config = dict(
    experts_per_token=6,
    balance_loss=0.00829,
    norm='layernorm',
    norm_place='pre',
    init_std_qkv=0.0376,
    beta1=0.9,
    lr_head=0.019,
    final_lr_fraction=0.05,
    doc_mask=True,
    train_tokens=360300000,
)
Below are experts of layer 3 (counted from 0) of a mixture-of-experts language model. Rows are named router (the router's row for the expert), up (a neuron's input weights, with its number) and show model dimensions 0-111. Each number is 128 + 24 x the weight over its row's rms, rounded and kept within 0 to 255. Numbers have three digits each.
Before each expert's rows: a language model's description of what the expert responds to. This comes from a sample of Wikipedia text that the model never trained on.

# expert 34
Description: Middle fragments of compound or foreign words (Ball-par-k, enc-ore, comp-re-hensive), digits in codes and measurements, and words like This, rather, ft.
router:185145107154145163139102127134133115132061123116114089132098148124144090131139170084140091152114096120148128138166123143161134159163141106148094157143128141171116153128136106159123105123134110112190161119134154135101145117089116187115135165123143146118134156110126104154120091155148124120119124088155108101121088142109116148147136131114
up0:141157138123149151129131116133109113132138130138099123133111122111068096113117135134111171161117115153152090092128159090130150121149093136131142139170151140163141118100114115104123129131140079124133139091101136092135145118101130179140135080110158112159128109167139111137144128144165126142105131172117157098117126120168112153113124166115
up1:127139153119131130141139130089115138144115122095120069154120143144147146125187130099117165119098119119175093121134057112130121123115129110157119132140108135120143135123137155158108056149147096123149104088099150128140109144129128147142145115153124107138138141127116146151154069142116136096132164120119154117105150151120159133094148144125

# expert 56
Description: Equals signs in section headings, line breaks and zeros in sports tables, plus was, were and -or in names like Zorro.
router:174113071112173178150106139100140107133100108136075097102110157122161126140128134112145081123125095148128135125176100162164144142135135074104120147133181130128109193125130092155107113128145154117132109140099158146121111081127116110136135168146154156137131144103145127146149142120163159113155075118158117098099085133096150169094124116129
up0:117124125108171136129169098131081127163142130136103111160115135124112136134133139174100172177114149127159122126083131106106125077107115181121114166170154148158133091129123119106148122115149089116153121128095148084138100160091108173141103111120151110132101137138138106133132156156143117125128151150115102095129144141149140154144090200114
up1:189184160107145155140117112105134157115130142092087092132123119166142087147132107106176131117162111113099113134111106134130124106137105107111104138174128148147145153106137161116109126141133146138141117093131149136141119147135128139109146130122098107149142178170072115145141105142097120099152133155111126132119106162137128129122131114111

# expert 60
Description: Coordinating "and", "or", "but", plus commas and sentence-ending periods joining clauses and list items, like track and field.
router:158137146141152119153095182108144128115108099124105093081065155147118163139102122160136070126168118086125149110113148109111121104163098103150097112103133143115113154127109092135136162110160135135113143116120134159132144111136116111121155137118121125155147169136117101115142130113098139097141090121136099108130136162124135116124115129137
up0:161105139126158126121118103118125084129132088139125116163133129108130090125119110182071148132160119129120096145110163091122096108136136138130150150138158145160155147121110111130119153144153137065168163110107113100129126154115088144110117114132131090113110169135178125125136149148147118086116160139133113114105144142065074126107097145080
up1:152156154090154114135112127115134117087128134166117093134117127134099132183124111140132138128128097122148082121162090128175172106107131115157099128109149110132099146120125176128102112179102162182131140115107153122122122120117149129111180145127106146115141171144137112129085127112068127076158098132081142111138108134110102145080110108100

# expert 39
Description: The word to, modals would, could, will, may, and prepositions in, on, for linking clauses, e.g. resigned to campaign.
router:184120146137112144162124091135117144087052072125092107095095153112147120134132159115118109142153108141144116144114097175175074181132130117138120132106152151154144176095111097163134137110151144127152103107135140125122123109124117155139146155169108165118134112100121097114093136145133126133136100112139106091108108141139132143133132093131
up0:137128123121197119162133181166126080126133150098105110186113129107083089130122133143106154103143131127164133120105162079147124124119140119117149104140163148096142145123114154062127134139188159114153155110135125100168120130123109168113110091157172125138149135145129061129160165209136101102096154129137113099121107126113116141147096160086
up1:122162139134104119165101102126107177079162167144118116121120135179138098110156131099168136120148149135117061169118124099161148094126112107132055128118161155115092135108149149148133116148099134133134098097082156136110139128107112112103123123163101105167178173128112129135118122143124110115154137142122123135125130116110115114080100108119

# expert 35
Description: Verb endings and common verbs in history or institution prose, such as migrated, defected, completed, used, built, located, began.
router:154099115148106167154121092112105095108087103124134129124110173114140132124151176128151063171130105161130125139166095148129064127175110099159099141137151138123143137097104111128121140133159122095145114084154126156148095106131112127130097168161113165125151107129128136134092132122173138117102108077125115090163124181120142121133111125127
up0:153168123113201138104085129101086105118113125155099112163117121102115101160125131126153120164152111166127137094083188148117122129135132169117146111127141151141133096105087155097140107138108147132165136108164117118150080094113081152135143090144142108140131132180165115130113140063124098130155127154139120107147111143123118152117129134122
up1:143139132136141138161150085112101104125166144128141096134117141179160104118177150103160126160133122133097080123149053110173146116140102115164121152115125161126116098096119150118091123142109131142169099091113153146150115136135134151105189136145119119136141167145122156124122118126081182115111116138113156121127089150098098129102120116125

# expert 57
Description: Month names and day numbers in dates, often after On or in, e.g. On August 26, 2 June 1585.
router:181138134156173141156130147118107104098063137135112117123093154131150136149108139137148096159169132106142140135190102141155110157166128113116130122118116123126098138115095096163109154109149137117139129107106141105129121111155100128127162167151170145125148118121130097099104157112138103137119059095156114102130139128139137111090095119120
up0:148134126146139099098144109159104081131154138128070127139113139100098108141150109149103155153131124143166124107077171106150128123116156141124130120187128146163136136099077142149119125131160127104150127105156124073127117157090102146145119100124156080148119148149119139148150122148145136147102167164122120094090148115167127147109096102081
up1:140146166093140124154109113088115124114134153131126097140113131166128102197145090136134145143129137108104092147137101136152125110114112111149096109107113154126140112095146173166103116195104128151133119156110136140127133139135131129147150153160131100097164175135105088139099131168131149072139132138120169124104131111106112110137096120104

# expert 3
Description: Proper and common nouns after in, of or to, mostly US states and countries, plus school, death, fire, e.g. Ohio, Syria, school.
router:181109125137147147161153137130123115075091115116130124115108157099120130148155115118123093110109099116109124140167117152112118180174113089116065142084151131164116139102154132144124140125125144119125145115118146155125135095101120109154126139114128183115147142114085096082087110114143121114099114116148102079148147138116167109112135160163
up0:178114112099147123145113152125160117100133120164100114139109119091106111161140131160133133146132144149154106106089180092116135141164149164088125146152145162142111141092098136106150159140154105095150146124129128066139139128130100192119139068126159102127121142152156123134133127108178155121170143161110078116116147164152120121128114122080
up1:171159152125152095172135107123123117065118108110140117144122131163120123119131132151109145106138122167129064131153127135140150111112089100172085103148119135141090168087151129169134087134113165141144158142066143170154140133144129132103181122123094150132135138115080142137098128124102159116099109146090119133134164109125135118138149093148

# expert 50
Description: Opening pieces of technical or scientific words after the or a, such as exp-edition, hy-brid, bi-, species, water.
router:165119109145156127150115113079114148106065117138109107114095157132134116106158117126145067124112098112125125137172088146174145176158131126117116130139144160167126157130128093148116116110152152141167127060167165147146124107141121146163166140173135130083128148145127103147087167136162140128124094141165116094151114132124136134128145146118
up0:143105153125136137124120097112090114127151113106125116160112133108086149129132132138137110144137120130159155114103156138174128104103121147107098145154143138124170119110084165123149101132165115158153147077124100084117088117099111161108131089117149139134138094107146132130128151147147109133094149150100115104096119137169095171103125132080
up1:123142138117133127162105133083145152071100149131107110134118134144093112163174079121129107146153148140126093095150077077135131134087096108161146152103162130119105152089122128143075103147102166158168125070108144141167122149135089150110145158157120099099130146135109116153149162132083134111095116123090148131158086141118114116129127128105

# expert 61
Description: First piece of place and proper names, often at title or line start, such as San, South, St, Bel, Par, Lou.
router:136135119139149143147109150125073108132055084140115124096100158136158163102118104135114111112143103115137127119145114162141121138152142139157107126111163134157098129114149102149148162101179111149101164160152172119116150103140112103122126152124141133139141168138122106158075146102123135089125128098166125095130149126119128108087127146144
up0:158104131136161129147143128106125068125106131158103128158120118093086129112091120161138151119136146112159117101095155092131136106133145169122159135116126107118108144105101131112152126112193126104145143100147122080138093127104129130095154087159173086104124144178139115141117144137122131161146149136134094108128126120139125149095129092081
up1:162127143054074135167114132106102132147153130162130124129123131157125117122134126132128159165135141125128122102137097111115144100093106115149067133117139118111119131092171172160152126160126130117120130098096156174110152132134123120105134101137090125085156133118131121127118083127131141091144122146111116123150144102085103129120120102126

# expert 45
Description: Four-digit years like 2006, 2020 in career or season text, and the noun time in phrases like the same time.
router:163159118135135130149123109114122126126049113135093116157099159107106132103138117099122087144147133138123104121182076140139143105151138122135091129105119114153127150106146118146095133116126157158110132089113157141139129123126117125132093145174104151128135145098096093136132114151125124133099090086162123098125131148097158117097113125107
up0:122150135093165118132143134121102149099096099162103141145116129071101123139127142151119144126124129153123113117107133132138151095080100174164143147138122136122134128102095130094104146119155109115132149100145104081154117113141103149121123109155110117148139123133171109156124126180168100137124131162123138079135141126118088152150101118116
up1:161170150104122108146131139045127104117112120137122118134120132164156138155150155130174103143164110123128076104150086117163133109103112105155097155150146145122141092080134131136139120136157128144154111135121152121108101185122115144131146130147080104151149159104089139176132086156091155122151150148116173126100124147100122098132109097105

# expert 12
Description: Middle stems of Latinate words after prefixes, like con-di-tion, pro-duct, en-gin-e, and pipes or "=" in tables and headings.
router:162135064146169121135126142141117143108115116096100088156071168166114140124109106075150116116154148132152105122145121158138126140129134077135127123141138164144115132132129117133124105078133121096143129106137145179121115108135121125135120152138138136158129133129095127096127134173150101111114126150177127086153142168137106161151139144176
up0:182104130105151105143157110162079132105153116114119120176115127120111108114131139138106123114148145112179122092106144085123158072142119144109125152157109112137149145119089141119135120154119122077180159115113142102127108143133097150164096105143155123113110119126151139115118153174138084116181155135110107121105126082129119128144081131150
up1:112137162115134145130122117089150160110166135110122091137119131143148136166104110125152138146143141156136147159111103138136134154117095117146102153121129125104147148095114129168099130134096150135159104106091139170135112148121096129120151147143105112097160165147125131141121124154120111055125104104081145106158110127091130126112136075110

# expert 13
Description: Sentence-opening The or After after a period or line break, plus closing parentheses and semicolons in lists of works and recordings.
router:173120104131163151156133116110117107100064108113099096112093165133154110117141150116150082130148112122144127129200125149162132165172141096125109154108144151142101153109148093147143137092141164122146145105121163141132103090129114130132144159164137156107138153134124115111087146117154116108121079104157127089121105149109117143097125130150
up0:133142137119121133138147106130110144135137132108080125135123129074096085119118099175116133110131123124165122127111163114142175111108138169116158122144163115162136155140111153083117125100144157104144114138126129058159065156109093160110120115123146106143144149127147127143145138135142115088120123170090099120140132111154139143136096145109
up1:148152183123103110175111130092124138098127133121115106152125136130117082166109122132140129136119132145111084146121098124148160084125087114150102115116117154134136117098120155107105138157123157160145137090103155165128153121113121131125125119123107112133140176136109111114177100125106153103119166177083130110129123106114117121152130112115

# expert 14
Description: Pipe separators between cells in wiki tables, paragraph breaks and closing brackets, plus mid-word consonant pieces in foreign names like ff, gh.
router:138098097126154149182140128119123106108109118093095099108087169151146147142148142134167087157168121112119097136184094137186121147177138132121108120111125167150098149127116101131127160111125127145141149115109162153119107103146092150175148154152124153126156143135127119110125116140136131125124100148158104090139126171125128154078110140157
up0:119107126107154149114155098143109073108145143108109121141105129114088118139128108138120137149127117116166116112101149148089157072107100166138155151083132120094133125128106170099120139126178118125129138118117130082135141157085127187147143114112159148156137123158164153152163131148146130144148163178122111097144123146127104175110113163115
up1:145180113063131125130118113131137151080161145116087101134121138158145084143174150135156115139137152127137071129122104101155161110137114108129098159113144143156097104097138128119142099119091150143139127115152147111133100153093140127095158145146060110128121174100107100139124109122090142155105105151132130129122133140115132127119101112139

# expert 11
Description: Plural endings and abstract nouns in prose, often before of or to, such as decisions, comments, facts, information, history.
router:176132116138116154127135084172113141131121114108105090110092179142140115147165139126152136111117094157130124169195112142176137148116100091119100160135142145124098163136131106167123116095114138121183138123153147094149108138145141189156117120139149144137122130122088099151128148151143105103134154129096109108143133114102150146089133126150
up0:159125129133153117140120169139117114154149066126104123133127120130118079099131124182102151128139144151135096124096155117162122084115124153116151113153137132101134170106101115118118117148170157083145176108134133116108136109117103121133119095099160100170107142150109118131140141166184083129147133183105126114125157096136122137107084171101
up1:142113167131100147143124102093115143114118146112129108130123142179127147164149105134152143140124136159110064142114101124133170161102080072164113131155137176156111147077134148107129083132122117154165145108094148146119113112116118123116172139132111119116132159098115087151115093121122144153147151145127150114150096142111126121140104099105

# expert 21
Description: Table pipe cells and line breaks in results tables, plus determiners like same, such, any, a, and fragments like par-ach-ute.
router:178122110117180172177124128107104144109099131100128079132087159140154092144139130138136114139146110118127115141173150165142141158167148102118116154099116136167105126101169101154150120124132119119164110105129167140145126108163094142132147129133111150105131154130101114135100094108164105108123113109147118107120134138104134134104148170142
up0:134118146098165146161129111150133096119140149162112114173117121083099144099118111163104179125123142144197116088100141112130135103131142147142114117136135138146129107129082158096111143110143147118163135097128134100143149143105078180133095136130110087152113115102080153134143145125143127114126123147136105109125125133140127133137131140104
up1:147185147156149100161160107111119134128122120130117126125130140144161098150130158125162140153151109136138082134124093124158121143121074091171062124123122147124113108118143176139109106140121127175119108101100140142132111134139113131139152145134065132116132159114124129147153121159109136131128157141112121109106095111117119122104122102090

# expert 55
Description: The word in and time openers such as In, During, year, summer, plus final word pieces before punctuation, like g in pending.
router:147141118122152143166123126143122060112104123151096133118086170139119105128151168142124099157123123133128083127174108140132149157170169109153094161117105138160109161090126099116163142113125153092130161099134184155117118094144119126114113155132110139110128158080098098085115151138115112147141104106141125110135123156155104140100114133136
up0:139113140100159150168083127161144112103149136103083131144123123087124133124132121159091141092118137138150088121111177118140141124114158191146122150133097152131132134141094139091098127145138134102127111113126132091109073125128113177133139111121130109145141169135152075103136145134127082138118158147121108109106157152133116108126099105077
up1:141148175121105107142149124123131118115130116130126127106125133132149140142143165123173159152160112103126092132122086119140128120110138098128102139093148116099108147102153180112128125150131112129174091143066156144113144148147116096103135106168089144151142165125135116116120074140107150132129131122104140111170076104134132114104125075127

# expert 53
Description: Final pieces of foreign names, places and years, such as Giovanni, Lumberton, Latvian, Zealand, century, idae in taxonomy infoboxes.
router:146120097122121142134158140122134116142109092119112108132104177141147119147161133119177090128110136154175125112164078148120105136150134130121133105136123137156132138092193068158133120119145168152118147109144179169126112107129147165130148124135157179128103135134090112110114156115150118120125111116131130087108103177139123166113105143154
up0:138137144104136140175134119114118151130172138107119144159122121129100099117117144173091136132143132127143111086079145142113112136118094120151121157131137108116163108122121092095119140156183103163153195116155120089116101123083099095145122113118164088150122099175085132145132117124135107112130128140101112086138130129160123155115109128110
up1:111169152133141120177099126141123139135120133134128096137118132153115124146176152100126158140149121116126074153114059133144082107097112115175072150094124143136112122109167144127101116096126131185142115125084144121125151167135124132156141113129104111131138146136093104168119099138091163106138134127139159077109153101169140150123116122092

# expert 33
Description: Verbs was, is, were, became after a subject, and fragments inside foreign surnames and place names, e.g. Fisch-lin, Ras-mussen.
router:159127090133127129166118130146150116118072092123072113088087166114135113118149130112163069110109127151106104134161145134165112166180116095093128143108139123117113149114124117130154149120149149147094138120094179146126118095109132140093149102157142165116136101143098105116131160162155166149126107140173111098111119146151119150122089140118
up0:160136100106189120137119094145125096121120145120110144153123131089113087135155106174117166119149127120158108147064155136119172086118130126125145149134159146152126139106109164101145160157184132106166134103134135059113094142103111167115104099136107093115119181156160105152138134163136096100116120169135103120101139114136109131143054180106
up1:130169162147100108129151129142134139085165125132131111099125138145119103151148106125173144117101138129089057125148111102145138137091129126149064111132118156131123113145136137136121129126132102121129120103140130136132106141112124134111117133160047088132113172147056148145140101195124160111175152130114146103109106129089111123104105090121

# expert 49
Description: Pipe characters separating cells in wiki tables, especially after scores or blank cells, plus semicolons and dashes in data rows.
router:152133136127163147130115118126097127098086098112083110113094158124135152127132149135118108124144100122156116136197116135152132161153169103163096133100141125141095176104141114140119139103125157115138111112122148132144133100134127173150153151149115174132138139135124117124093164128120106127115099124173099063136102148146118128113110107176
up0:139137137118157116164125093138099075133116106117085136163104127087093084136135105190097138118121131120150095149115173096105153103122147135127160150153101099144134127111109140108127133114179132126151132116110123080167103127109091159166115108148152108165138143133101121158131137123131154146155154161091132108116128104101091135133158150100
up1:151094160124118097142135088082123135141141130103128122139117135159134133166152095110145161137113108108125100128130128125180180157102107084162128154115138134085104101094175149144114110143136147145165148108122163144120138166119116149130144119160104113115131176130127149130124122161100165077127167150110138124122122123128096145124112097095

# expert 42
Description: Braces, backslashes and dollar signs in math formulas, and "in" inside foreign words like mein, Heinrich, Shaadi mein.
router:179120123132149137180120119099120167071082081157089108125085157122164092127148136109118094135130078105093151121189145161165112158159132149122126155097136126127109089108150091149119150076136120159161138094111163126153108094122139112146167142138145171122124129112137112112104141087139107109123110147183142103123133115105150134126143147127
up0:104106151107154124170123138139125120112144133132121121172121125134125126145136140133095146129093143115119140130101171072166156128119126158126141137160141144131154073129112106110109077112143107108157142112140126082149112120121133207149110105124157119156117150128133141116134142157143133137140138181088141090118169153098094173122090139115
up1:171130173132136116148121076104124113125108122131111103122127153142163131141160128108143128189150086160128104100149055140135170173107091136154081163151139136101108122096128117102113118123110098148156133112114148120134132152115119129163149101140097112125168155124091103078153135132094137089113135167104125137147088108136156155114139127159

# expert 48
Description: Short syllables inside foreign place and personal names after Ti, Pi, Pe (Ti-ra-que, Pe-na-fiel), plus table pipes.
router:141116120143172158128119151123139135118115115134064082121095150119179110132144165145109114109141121125130108119168146148141122160139107122117105153096091128115117158104144133140134131106159134129144145112129161129125146112104100146134141167145143110106116150146137137134135143109142087115127062121143136081114124181083124127112151144159
up0:134111117116147134155122096166137125128126121137105124131114142116093139117102168165097123155121088137146136100098154161143143075115122154104153130098105092137094136105095140133127150120176119128158145122130142092130126139045086168123167142138189109143126148136144095117128147161148116120128140135114139099145144119161074166123068119090
up1:162116171123159148142135163086118144096130137116116102124110134140147134155163154138172137141123130125117126114123084103119135083109104092155091149137123131142068135060136174149104125145125144167150158122044152144092153162120151121133125155093125129117119142151085114131131103153122117115130124111125110091123108095104129123080130123101

# expert 26
Description: Numeric tokens in dates, year ranges and statistics, especially 19 after a dash in 1944–1949, plus degree and minute marks.
router:183111132110130170155125161086109100111084100170086087127104162132132140142148142135107080154170126144158112136177116152138129147157150121120117164117117146151127115111123071152147161087133151138119128085109149137115136093149141150115164138173138123103153158133127119106085151135136124127129104093118108076150095134133117138072163110143
up0:128113130113146141141139102133122080120119131129103112182126128130094104144107109156093098140163131127149138147074167123137123079146143158154148126166134166092104133101085112074145177127145099125158167086184108116145115112096113170125146093147162132145109134160130113127144147134144110135133147160123112111157084124112108171113095128090
up1:155139147139122125147118125123135118141126112142126109144105156166119156151168146112120144142140119125112084112142094125160115126089071138170107141124116138085101094089122141141117101102140152135146119108112145154143136131159113102118165094140118130104120154119131079144095139172102128097127156133107134102136088134097139099100143101092

# expert 52
Description: Action verbs after a subject, such as faced, took, won, came, against, plus "and" and "with", especially in sports match reports.
router:185139120123133142165128161133110116101113119127073107097110161136133148108122171124152147091130123144138133126165109176148118179133140094115119089095140146120112151082166067136112161128127092108100156086147170147142125135138125137113168157143130140110154135109122122128110121132147147140104104107146122074126096183121129105120133101125
up0:122125132099197141116147117145128085115149129129098139111124133090134101142123149185110176122128120120136081104100178080132141125103112134109137117147178163138122152084125109097099133115144105072124141100149128115156122146102113151097138111126166102145139150144172144120140156164146123127138128207128106125135097150104117155112098149066
up1:155112145135096073136127113084118118156111147138107104132122128173145118137127141129169136136145166131149099121135087146169130138099139123178070097131107177110123153111092125140151077121139118145136150093153156132130113137124146173105146150133112133146141154104080112162126084170122133101115120144071143098119104143124097123111118102138

# expert 36
Description: Opening pieces of proper names after "St" or "=", like St-ali-n, L-ori-en, plus "=" heading marks and empty table cells.
router:167137116150179138157129137085109113120092094117086093132088162124171147156123128120125082137140108103115157176149099135130133148138132105100137135114175138108092179112156108115093144097130153119135118105106189123136122102095118132131137160132141169122142151124159107118118169120196123109129075143135120100104110141117112163132118112109
up0:139095163102141142169148150143134135105110127129130137131112131113092113148147164153110143176156086121126117106087163095148126110129118136134113134170161086125163135131105174108105118161143091104193129094148122101168116150097134191122114111121140135120114171120160097130141113160198114088099117136120148085127097090118121156128098131101
up1:147180154112130133128152098072112154097134144104115126115124134154116139155149139134141119167201115123092115123131094121164138097138116103178083154127104135127112114114102153124101117130107156150161145097106154113125145109138092137120189150159092095127150143129101148135134118103160122123118130142126126125139112121104152089114132095079

# expert 51
Description: Relative words who, that, which, where after a noun, sentence-start He or She, and descriptors like footballer, politician.
router:181087084116160150144108117112111100144077115119101102069098153166160118129130143104120101069115107133134093142194114150147134164140140117144095134113155141144126177101146101148119159102135167114147128112145146138170109114159128149152123148135129135115148139121102107104103161134152123101135134153136113089127081167134098145097155125159
up0:164122116092152140159098144143149078149117124110087120117128115065108101133118125162109149124133139152175118110082172085103161125132165150126145172163095104128141132097117129117122152153146108095165133126130133114123120128136121182117142095117118102134139124131163155135162143160135091123114114141119123106126098138136120177102097129110
up1:143114185106134132127093091072123122119134125127120110133127140159176105165132140135175161145165148124139082134127073126141149118167113069116121139129153139160149104121131144130111114134149141106142140144130139139160089155109135135133138120169115127137149160106098133152122146152117149111154124121101118117084092136101106165129096099087

# expert 44
Description: Digits within geographic coordinates and infobox field labels like Personal details, name, Location, Phylum, with scattered r pieces.
router:151122130130142141142096134095110118112110127128121085140074162109159098155137144078133109113155126163115107127145123145163151185155139082124131144065104167165123135136142076182132134096131131124155133123129161139144089122151092137130128130134118137117118117138108129181103105086138109109130118082132093102119109129128122116094177138143
up0:116131139111169129151087120136147127104145101130086121143107133068124118126121118162135126099147125147192088138072159146124127132146128138133131110150144146129139128123083139136108136110160139120152128119130143113126125156142099157152143095142128153140121133148104133132107118114136076150165161187132134109099135098159122156084139139115
up1:153163119112112131130108150105121117100120126115109121153121137152168150155167140101157131113120098141106109142155080152157135096107129094163072139126127150121131119121116160143117104147104125127130102125086159168128133163096091177125139152099107118158141140117095119142095102148107117088146157119095135111135149136134125134136127047086

# expert 54
Description: Articles "a" and "an", commas between place names (Kitchener, Ontario), and hyphens or pipes starting list and table entries.
router:172115107129161151155125114118116102091063106115092097115098162133158114127142149116146080129144115117148126138194120152155137169167141097128109158104146154135100153112149092147145132082136161122150141095122166141131096095135117138129143149168134159108139150136122116108085143117151108117119082102155116094113101157106119144094127132154
up0:141143130116166132145142105130107106148151094146110136139109124092086100140118118180136135139141122128163139106088134127143149088112144140121121133134161131115127140097073128086100163135139137126162125087142137088165101148142118158113124117134109106183102150144099106129124128132135110140141160151113157103151107108112111144130102185105
up1:112138148104140104169137095116129160115143138127149081150118141152158150170140114100163135165125118136112082122119108097136146114092113088137084131124149120108113114108127151131115116140136136161140123119116150132130159135104104081125138123142068128148118172119144085123147100137080139112177150136103138130128100140107130113085115095110

# expert 23
Description: Second pieces of surnames and compounds after a first part, such as mailer, furnishing, anti-aircraft, shooter, medicine-men.
router:169087082139122143138125103106101079141079120122100117075082178164156132100124154105175108111115111146146077161174100140145142187160122116133119130127120148136120142118125062168153130129137153110143133129120153156128090112148122157125113133152135146114131146127137119139077181134135111112125098124133141080113114151130155131092173156112
up0:134106120103162107152137126099124144136092108132115124155121133092138120147118122174073145147123114150142110125080161084148098095128150139111139097134140143135110133137125141099127146138126143140145166111163124107154109115099119157117118079155159097149111179163168111124094148133174142129114153154099108118101143100157115141105088137081
up1:124129163179121129161122142132110137098127113121131099150121140152156124136142131117172141153157128128080063132134091123113119108108086111145101084106129116110119108121149145168111108143158114120153101112122130139103129167120157126091170171159091166166122170140116125122100123171112130118120171164129118091094098087135119116134119155101

# expert 47
Description: Personal pronouns and auxiliaries in narrative or biography text, such as he, him, his, it, has, had, himself.
router:153129071113166167160118144128092135123110138107112125131092164156131133138151120157157101109142109137100102146166119112161134141146094111127092139108148140131095154089125087093108158089143144117107157137111163131125126119104128136089153140136124144099136150145123110151131139136160165165133090120137109106152122127121158149114102088125
up0:137176142084173116125118114110098098113132120113121115172127141121120102184137131158098136168122095128132117069084147113158135106149162131104144135143159135124135147111106160094129134108149114104163118074107121071123108137096103172108133085124154120140118159136142135143149120174135119121141133139141081125088110148162107155161087123060
up1:135145152108141139152107148120121112138127124103117116119127130181116119151173130116176110115156136129111064166128105140143156114124135059131114162106087118151094134098150145131106123132140145177130096126131158101125115161157118105091129099176104121088118192156102099145147149123110134132141089130107114092131105129105134112121108103135

# expert 9
Description: Prepositions such as about, around, on, for, and mid-word pieces like ub in Publication or Republican, often in election tables.
router:166116101135170140152132132130123114109072121118104108076099181118113129124167130140122086110136116126147090140188138139168118135161143123144106144125141167167082175081144135171170144097123148125141131119112170111101149107123124137125146129138119154124131160158082097118109147155125099099121099076152127105133131156107147115090094124143
up0:132127121106222105107134131160125080118129146131101110132128135080101118113132109123103114107127145122158126099062149094126105142108127134142177152124145139141106109082105120120109187122163130119167132110134146095121118123098085132139092082152149096140097154155139120154160145130126109076155157170110135105142143089112113143114079170089
up1:162155148120117142155104149113145098115128154155126115186120151151134134150155134111176167135142145151120089114152093114108155120146090097153086120116076125144088124088127164167114087141125152163170127098124152101133081153135103130102147116122105104084117137128119130146144106148074128127133136135137101125111117088131098116117100112141

# expert 40
Description: Final or inner syllables of surnames and words after a consonant onset (Wal-sh, Bre-illa-t, Bl-oss-oms, inc-arn-ation), often in list entries.
router:160082123129202130137134164132132137120096140138086065129093166111157130110167118109157113147101103134122154105185082172121105171146130111094098120096125154113105111143141110138141136106144145112123113147152162147145123110123103119138134143167120156086094125114108099090081123151160130126175084105124135090138120148107127167117121149149
up0:113115165111188115151128135121127112144114128123069119127131118123096099127124120173115149150143117106143144091105117095151106081162143136115099114134116154125122153128074131124136111130165126095143128125120128088142104109104103153151091098138166091134109176121159150106128152179154085116122113144109110124133128122123117138089108133128
up1:147148176126124112118109156128105138127155154151116118120105129164136118170170153114135153106156114134115107110141073150135106112117103125134106166103122127109112109127141160123114103119119145128173127103108173145146115106080142123095173087156138065131186140111096128112085107132096140126122130140120127107136118130097127095108138122094

# expert 29
Description: Forms of be such as was, were, been, became, is and articles after them, plus odd pieces after be like bemoaned.
router:194107114124106159139098096125128115139100082141114096110067166120154107108110155086121129143145114144135132132154140126122146099170122116137103166083139174134125157098128092201117132092123171159097120149136144124125074125117093128146128126131121133140111113133110118150082119096122140146121136085137109119148109122119147117111114152142
up0:096160138130182128148119136125101119128155103148132116132113135100096100125125126210096126116181115131122116118101129078126114113132155151125138128160143151127111088093096144121094115101119131111149184129107131073107146140101084148103100092143177085133107164151149136149132153128134108143149125203120109118113147120146112117150109181099
up1:135160160133088107127151110121117103132119149123118123133109122195179143136143130138119112141142089145144086131161146108134173092118116130085108131106116100138149144103111145173117093126136118139164104110123135128128088138135118113117157129132107122145141132140118155119113113141104137115110124130093132114129114160120135143079116111098

# expert 4
Description: Inner pieces of foreign names and places after an initial syllable (Yam-ba, Ka-cha-rava, Mam-ata), plus reporting verbs like told, says, see.
router:192152128123155138149133101088130076118103105107064115090087170128134127127152169125121123154138119143133133130183127152184126151148116094133121153098144146098072149110131120151148134120144120118111140121123151142116130110123114118089179170169139148127128151129120130106134132124129155108134113139133163080138137151101137113083109141154
up0:159128136086156141145131135105097117113110096130098142178103135111111072138124118152089152107189142098178095099115153103131131086115147147108158105135121133117157121093116158132103165124174109128134145095149142079147122151106123149112138117127144112138136158125131133120150121153156115137105138165119150082112174136111096171116132162139
up1:152128144093131131096138127126144120118125094128119128082118139174141086105121133124121110125135129152128097113128120150161143115100151124109115146128131188186133122050119159145126144151131126124125144086116152145145123127128142115096154085174120099153119171098116120111111123130107118116114132162152127103112108141133119154087129123072

# expert 62
Description: Pieces after Qu- in names (Quatro, Quadros), apostrophes, and sport words like medal, race, battle, athlete.
router:146104078142179158140093111127142148150102120142078132132098165142132110123122123113154083107117097137156130135182122110123144135138127068122088149108126124168144153139126101162111110120115156145168165121137134129136127089131117155134120155126137181131145123085138127127128134143168124141095087137156100100147095149085121181110095105165
up0:148074171119153140149154132132144127148146112124123129145102132101094113158113099167109188128163099135141115113065124098132124092112108126151112121124150147130136128122124118112144154135133107055124151096115122112118129118129121160111145114145152111122095132147151134140129134135139116125106143183092106112116097138123146138130082113121
up1:118129129117113093130135113084157154129138136119113108112117135136142142140132134156152137126169105105119085109126110093154151133090081096158101120117105153138138109090128136153107111118144145151176173112112139165103143104123159137114139113146091132082147166133081121140122141143135177083119116143140118107137089086145147129182121137111

# expert 18
Description: Closing quotes, commas, hyphens, years and numbers in lists, tables and name lists, like "90s", MiG-21, 2014.
router:172115109133167149153131113112122105097061110114090095113095161133158113117141150112148086131141118121145124124196120146158132169168140097126109156101144152138098150104145095148140126087141159125145143104120160145130097093130115133131142156162133157111139154135129111110091142122148114108116078105157127085113104154112116142097128130149
up0:138086139124160164172091112134155132121140109125071128158093140146077104109153134125107116093147131129153147141065138108158155086128135140128120129138176149117134141122082082108086101122122116114172142118133128102109082101119093181157139079128182114161157157153165127101143149143153127143146134154114122096137121127134114147145107153138
up1:157159147123142117166095125110140135141126122114130101138121136153163091139153125124135119114132113137103094106128129122145136124120111101179108115133139164121109146097121173163110111165101159143178112112084143123134156142145110141132154133135082112121156165165084146138095129152097134093145144147105142120151106120142113101093116148102

# expert 27
Description: Second word of place, street, party and personal names, e.g. New York, St Nicholas, Toronto Fire, Republican, Robert, -ville.
router:146114108140161131135143139132130107109098107095110126123100151141130113127139163097147070119112126137092087137188111149141131133127123112123089125106179133135114158108155104205150126113116148104131133123125153118108092119101108144101135149150117173115114095149133113117088133127127130128113089077113122105123140137092111143128146148135
up0:108133137125170131117119103133133099126114149136127132164131120101110118141103135114100133127128172139157105126090204107135187106116127157119126162141126120101124152138108150133151116139173101092149147123169120053133088130089111149126114081128160111104104139138150157112098137111184133131074117138113130114153115100129135136114112148082
up1:153148177113121129154122132114152081147124093116108102144114142130129091136154142093135111151139141121127088114119099119168135109122104139175109119118118128138129115108144154143120109141119153150183138075123169164166115191089139143106113123138078147132160127126077130110157134155071140107078146152100168110110127125118133132129080114095